{"activation": "swiglu", "moe_layers": [0, 1, 2, 3, 4, 5, 6, 7, 8, 9, 10], "routed_scale": 2.0, "balance_bias": false, "router_bias": true, "lr_router": 0.0009, "norm_eps": 1e-05, "tie_embeddings": false, "optimizer": "adamw", "beta2": 0.95, "batch_tokens": 65536, "seq_len": 1024, "dataset": "wikipedia_en"}
Below are experts of layer 4 (counted from 0) of a mixture-of-experts language model. Rows are named router (the router's row for the expert), gate (a neuron's input weights, with its number), up (a neuron's input weights, with its number) and show model dimensions 160-191. Each number is 128 + 24 x the weight over its row's rms, rounded and kept within 0 to 255. Numbers have three digits each.
After each expert's rows: a language model's description of what the expert responds to; "mostly gets" lists some tokens that are sent to it at least half of the time. This comes from a sample of Wikipedia text that the model never trained on.

# expert 1
router:175100131142119131118132165107118178135166126090117145118167130116108141138159085121093070161185
gate0:151131121143170109094124072128129103176159094171137149107159139116110132137087102162122136163128
up0:120133108192108093146118150098119133157128128132122099158125153156120158169149118132136083142162
gate1:104120119110122174130128128099135161144159129103165152148090128113147135122118124171146089130150
up1:129159114085146092120098136108131103095123130163153161102140106119151107104099141133116180159078
gate2:170094114127120148088112126143126141097144124106137141161111152125149080073169125132097109111117
up2:128107160198117089130143134152126133112136109110119122148193154081137136094140153134088094121109
gate3:124095112130120107132117108121164118133109147128145120158144115060117116117109127131126099150110
up3:112169179111134138085137094106130141144153145092135133107088117099124165162093161117133139114112
gate4:097109137161142141114112097128102141117161152172139110130135161106125095120173129116124074131102
up4:126115130154118093115117115148126170104115099152114095151174177096141083054144130153110128114098
gate5:143105131121116149171136116175122146143102140154129115127122155113101135141152088127132110128106
up5:179077111108134158128114131134147146131114099110096104136125090113150082143104117158129151100120
gate6:095108119147098124135148144174137140105125148110118116166112130117134143123123158140129148122144
up6:133198145141121150090142123094140151096147113091162133111102122166113125104142118122138091119110
gate7:105118142105110101113150107171168151135144100113148130172130122156149132103168147138127117121141
up7:141125112146138114107107103123144146133145139124146151147122129166152141098103142127073126110142
Final pieces of surnames and words in political and biographical lists and tables, such as Lord-s, Den-ver, Lloy-d, Dress-ers, plus table bars.
mostly gets: "ver", " comm", "den", "ros", " Chief", " General"

# expert 12
router:184148104155103141129127111125147124103174099141091138129177106084137082160124113137094128144134
gate0:144133149113104147164152102117136132103132127125113153106100121141143134097091135114119157121168
up0:125083175122148150122124144086112138116146121139105092108120113101133127178152127155136165145126
gate1:133120163137084126148150083129150135126131102093139159157135134147120112135161137156093132099093
up1:153133133145114151128098148116104149119129126101152114164115149116094132106184145105145106178129
gate2:153079146105172132139121079140180098147149135165128150118142133127156122141133173143109158112145
up2:126115125112171141149096102132170126075156140155128115138126121109156132172112131107109154142116
gate3:102110121127186094124166129107108133106141120154194089136148118112112159195117116120135133134107
up3:123109138129147138135149102102116138145068106156127149115107133122172170107140175151100153091141
gate4:110129109130126154170079088127083147131170110115114111125139164115103147120130114145113121141123
up4:128119123126162161132119089129127106105137104138151119114116151097136141128129163150121144105127
gate5:090168170145113116134164093136129097152137087138122116124127101115158130150127137115139120161152
up5:077127122100098114138135155146134125154157085129132098158149119082157114130142125123083131142077
gate6:126135126120063146171156122175134132155175087106157141063111107130114123141139119127123135139152
up6:109106117104127162136137112156088113135153119124125142079132113130125147124124101107127147140136
gate7:141176127163139107116152102140121094112115105140158142156137122124106119141174113139073137115114
up7:087148104109090135134139151094155178136160121132149119124133128134141097124104129108149123147090
The verbs was, is, were, be, been, became and the articles a, an, usually right after a sentence subject or a verb.
mostly gets: " was", " were", " are", " is", " been", " a"

# expert 27
router:116148138118152099118165111119071116088154126126141179102127102158088132155098125145110124110173
gate0:134129127170135163131150125149092149094104141109146141116164116166122141117108104077113110115068
up0:112142101164121115123088138116136138138134119116198168118092155163183129060128129136108113115159
gate1:148105134132141104135161092145169096121140133111119110132161117133093135180157147118150122159115
up1:101101124101184116130161099165134120110154136090146114105162132175101177145170124130116148172123
gate2:111115119089163141119136151137083133129157098126140186084113130168141160182152151159130144152160
up2:100127145150101102125111125112158135122133157116114078161130093089137106073114104121085111142111
gate3:113134117117139129123178121143142115111154094133191163111159104130115127131138115142127124123087
up3:172093149116133148120128131098123142172086099197134125083126171103130105098127152132085154127142
gate4:142118128103133109138114126123129134154124139106110128132130133099160103106101141139143113076114
up4:106144139166098178112115151153097137106129133143136133116115146166150160109143121091105120107148
gate5:145110071083114102117101163150162111104123109110126117148116139100136147090134145131093104119125
up5:123163143126128122090168141107133142125128139127131130100093123159124097075102150105078114110106
gate6:138145162115094154113140089156158130111121092175095162136138132107138127139146129108168172147157
up6:072098113119140110174143123132134072099155128147172086125100127087125128164139080101052104140105
gate7:140142149121136190143135148142136135159101139100120098136169140148118122130141147113136124138150
up7:133111092093098118135149144117126127110145171121151146112109089152112110139145147104144135110115
Compass letters N/E, minutes and seconds marks, percent signs and capital-letter codes in coordinates, grid references and abbreviations like NC, PSOE.
mostly gets: "″", " JPL", "′", "%", "AR", " mi"

# expert 16
router:135129118119116127119147122127139086147137117161127134155123116109167112145092100142098145139128
gate0:119112156132105118136124146115126130118163138112145091132101146170137101124137114125131089139158
up0:081104132154154143137118104112134141161129162121130114176155126135146127138138127108163128116107
gate1:132153149129094086158146132143117115104122136094080123109149149182116164132141125130078105093122
up1:150173133092088127143133136103115097092157136125121128127072133117114111119127156115132156113132
gate2:156150117155113089164141144145120158107133113087110136129130098100137178153161133112160163111135
up2:131144159162127133137094103157084131102122107149164091133173106086115148088133110152143080144159
gate3:081098135150143118102133178125101134150148101123071131153157136073143089157089146149183134127135
up3:149170094161119097141145136110111167080116127114144132106105147130121126122126136137117119145091
gate4:127180136132129120127105106124130109100117094175156129144109149132127098118074112138101140140140
up4:166119126138145141122139140109103153139097097140152164118125118113145127120125114148197146145127
gate5:116141147134102114160135119113113116118194129110172153160135148178118150131147108103126172114162
up5:117145124137080124138171128130169090156124115125147137102143150163155121140127113165141162145131
gate6:126126156147128162090161161110167140134153122131158118067095144080136105128092155139145110164141
up6:112100157078127091122090098128137158124110140137141097110148133135137113150106081102129156108117
gate7:142117125144124156138151156129163139165131117085139079110107078182108144150149105162124151128159
up7:100110108159132157119119160087155176120117094148181130103095125133145141141139108162130103144085
Taxonomic and scientific text: species infobox fields, genus names, protein word pieces, found in, synonyms for, and section equals signs.
mostly gets: " Genus", " Animalia", " prote", "emic", " species", " genus"

# expert 22
router:172133115133118144084062114093118138123119111171108128139131182148110087107154157146104101115139
gate0:101137126121137127159165142125092121145142118157123094131190104115151120131142109147154145110090
up0:157166157111083158118111147124149140087137130104130150136142113152122145116130122103108159160135
gate1:112186150151106143154144103155152116145096141126163143140102140092106075156161145101137120136108
up1:145132120087133134114133138116102053132125159166109097166158101171130174147151133097133119104088
gate2:154127188131143088130150101133117100128107127096120160142134162098116100110105148164134106095104
up2:114092117138142114154140120157129133133100170141153150208163107125133097124165087096150130166145
gate3:159169145147072121125183096172165157125141144114145146112131140149093118134133155174136098131083
up3:099101103142114135173105217124104108117137096090113104156094151131161114114136083117117176131170
gate4:147135122168109131122101124148160144133134109101099127106154163110151173120113113127130125144154
up4:138149111205112139132095154133124088186130128126132092126170105135180091125123099155137150146138
gate5:154150165107132093166117102148128108134131140111106150129152091103120116138116157153102080140131
up5:132116117130147107117116073107161139128148137167108135168155159119097148072152155118130138188118
gate6:151177151106110176151104143123165184172166163112116132108091120190150117125120136102106121138109
up6:115110141135117158150112157100172175102137106168097117157117110135169134141095127135118132124135
gate7:122167125128104150108118134128112157105140139105179126149119090111156143134073098106089127128142
up7:107112082116137117098129107086122107129119143160157114186140105131147142109110134107115119107138
Syllable pieces inside South Asian and other non-European names, such as Sharma, Shukla, Bhavsar, Khan, Singh, often in cast or player tables.
mostly gets: " Raj", "ø", " Bh", " Kal", " Pakistan", " Moham"

# expert 2
router:182120149135115118144145111094123135090141110125131107146153125132114119143156084110117117176160
gate0:137128124128145118136156102144148122120115099134165131141122129121106119098142096126145171168169
up0:126118096102136138080143108149132134122161121123134142118131131151105127122114177153112121117126
gate1:134103061110109121127129110141109108104109148148109089138160117116111154110128103107116113142111
up1:092128092151149178130139144151125141183138100130162147103111143123129089131128157153141134160114
gate2:123128121145161126127130114132101185173100125122163137130178113158107142093125113124090138090127
up2:130083124132150129077151114113120114117124121128102152097129131097113146127122171098081094129130
gate3:106163132213150096134137078127169159113120126119126146095110127129113113136151122140058126166124
up3:157134178099121082134094147134133157063080191144167126117156155112122129102099138128162131166118
gate4:132141119136138123161102088171150122131158105127179172141141109136160116116095126165105104154119
up4:141190108156097121141109116108156166119150095150139122136110134102141080127114143145107134126130
gate5:124148152130102086125132107127084089145161097155121133136156141168158115104148119172137145099151
up5:125148137119171151090125127090139142124112153115138120134086114096112114109141124106144127094104
gate6:098107137154165157141149133126161173144121141117133147136109096123144107149134127141135118113095
up6:119132124134147121136153131120124123123130109110121122104116139135134146137096134168121111167128
gate7:143160102166089087121197088146141117130127125165124086136114130141144128149118121145147140164103
up7:104152134150141140127139114082136084105113109102126086132080107110161114100132145114093103141135
Spaces, digits and pipes in sports, election and results tables, plus verb endings in parentheses, such as dem-oted, gradu-ated.
mostly gets: " her", " woman", " law", " ev", " psych", " cho"

# expert 21
router:164132132143118127150155094100142123140149118112122121155178146121154128175184108143126135136186
gate0:092168126113152173130040124061124113165168128117147128123112171167117137122122156127139145125109
up0:137112136127127168102143140121182143125069098147102141140109121095081091097131133138118165111125
gate1:146137143119099114106115154111156130129123116116110131126109134101122110110126126167098083101149
up1:144090140078111175133140116127113099169110107116161141125106159144108133133122138103157102129119
gate2:125121120170159098126124159109141072164132151153140102155122087135181094168127106146119131131134
up2:177145116183119107136200137093136109154107138121088139163120137120125100155161141126141065108163
gate3:127134117118113130150142158143142098164141143143149099149103097111136129121107085169154162159150
up3:143114160154142142154179099137090129090156132106089136153125158121095166142117091094123110135119
gate4:109073153156135112116124124089168148096148123108150137114107182137122160159149093140157112134146
up4:122129131155119131127111144113184137092133121159142087168121147107168126186134128145145127135153
gate5:098143159126098120112127135154128127084094146147126100106125075144097126120140097134123121131111
up5:123064143136108118115109147102123102114097146113152072175142141094148093149130106132156104151136
gate6:155120094115114093116188141118105093142095161093109126147119124131095093097192147105175141121143
up6:112158130117107146154145156150121144106092122104157102117130163136175099157146124139129141157132
gate7:132116135125146090127132142132128137150096114107116113080152118174157112132143114124123141125160
up7:126141138134101122161074137160150117130155105101128124141113117108117103117127131133102104132096
Closing parentheses and quotation marks ending asides like (15th overall) or (film), plus some opening parentheses and quotes.
mostly gets: "\"", ")", "”", "\")", "})", ".)"

# expert 3
router:153136133115153124128118103122155163133139124180142130176111123146080143169136101130089115163162
gate0:142169137118134107163115094129133086089086137133146108146113128093128102123144101110121132129135
up0:125136149104122119097108141125135145166165084133100160129142125151093165114088169111142105128109
gate1:117086152162163132165168142090096122126109134082137093126103130087168118144123108122117121124136
up1:111118157111120145096112151117148143092167111116136120141108147120150130134118132119135104093101
gate2:114137119128129154125106134092090140164122116108159084100117117100165126110155190130136148105098
up2:109161099133112151119117096155105107128118134116076133117160132109101147126137124136115106096140
gate3:136168136122121147101151182115162103079163162161112122100111105124109079128145126079098165112160
up3:170131147140102128136122126105133102116128143118126158102127116119102129074151112117132184132162
gate4:151118086135125127084109150113131095114125119112130123091151123144162113125143145137171103158079
up4:148092101136100136151151139177138134132110131093136129115130103119154168115132115102060149100114
gate5:163138098154130115131117151072169162156136119143160113142133153151132131132106147136127156124081
up5:106116133098138095132165135136132115086112116110167105141081141148119135168157105097100111126101
gate6:161160111127104143088113204115143144147170167129136102115124126122115128145133146096133160161132
up6:141122123108116124158117092122110116127152125119160092125098122135130095107124121135107119114144
gate7:169064142140147146133124110069111150158123142122131144127123143131074101164155132140157122123133
up7:150096089153110120138141103111127163118123149119134152168130134170081104138173141136133118141093
Hyphen bullets starting list lines under headings like filmography or Education, plus range hyphens (2000-03) and words like band, station, Succeeded.
mostly gets: " band", " Succeeded", "-", " station", " Pos", " www"

# expert 5
router:187120118157090129138118118137154156089109122135149131109124115122159161133151115144096160134116
gate0:145104109144126142117156114151148154120157137160150113094157121143132160096139131139154107117061
up0:153172096105124114130136110121115115130103128127136152089114170112165160138120118154126124094139
gate1:150119149170148119160156158092131123086118124119114131162186108119133121110121105118141169132170
up1:130111157157137110107103145135126132159125134081133088126158116129159199124129141119132095111143
gate2:168103155136148120101111076154150147128112140093131157117138085103143157130107110090082147097127
up2:120142140141124069127139158089125139073122129133093106105106139109123140209132140192122121121128
gate3:091144099121090183125127104166162124128117117099116116123120114146121138129108129150148135148134
up3:129128126127092123162135084156139097160156110152130089152136162181165131119140119174108138171136
gate4:122088110120112137145143128164157137105169085155142096149135108137156136134115113145131166125088
up4:093169128110127133105121147109112125143122134135147125156147155133119126107066153106184111112125
gate5:152138141169117131128117131132123093136119135160110115138145144069147143091126113119098153151150
up5:050149117101158158100146128105131079083176154149086170121133140127111113164120184087134145147131
gate6:127115150130160085137118149121093130136127093146138112128125149151159053187132149125118118121167
up6:069151102153114119124139142079135117124175131144102144094115120136124130152100147140151124124138
gate7:171153146119099121180145109139115129129082147085113134144101100121150161152137150114094131130131
up7:081163143118144092100146138106168098100171103153088109132162084167104106108114107141124123159142
Word pieces with g, such as eg, ag, ig, ug, inside names and titles (Meg-ami, Sh-ag-gy, L-eg-ume), plus capitalized The, At, St.
mostly gets: "eg", "Am", "intend", "At", " Leg", " Apr"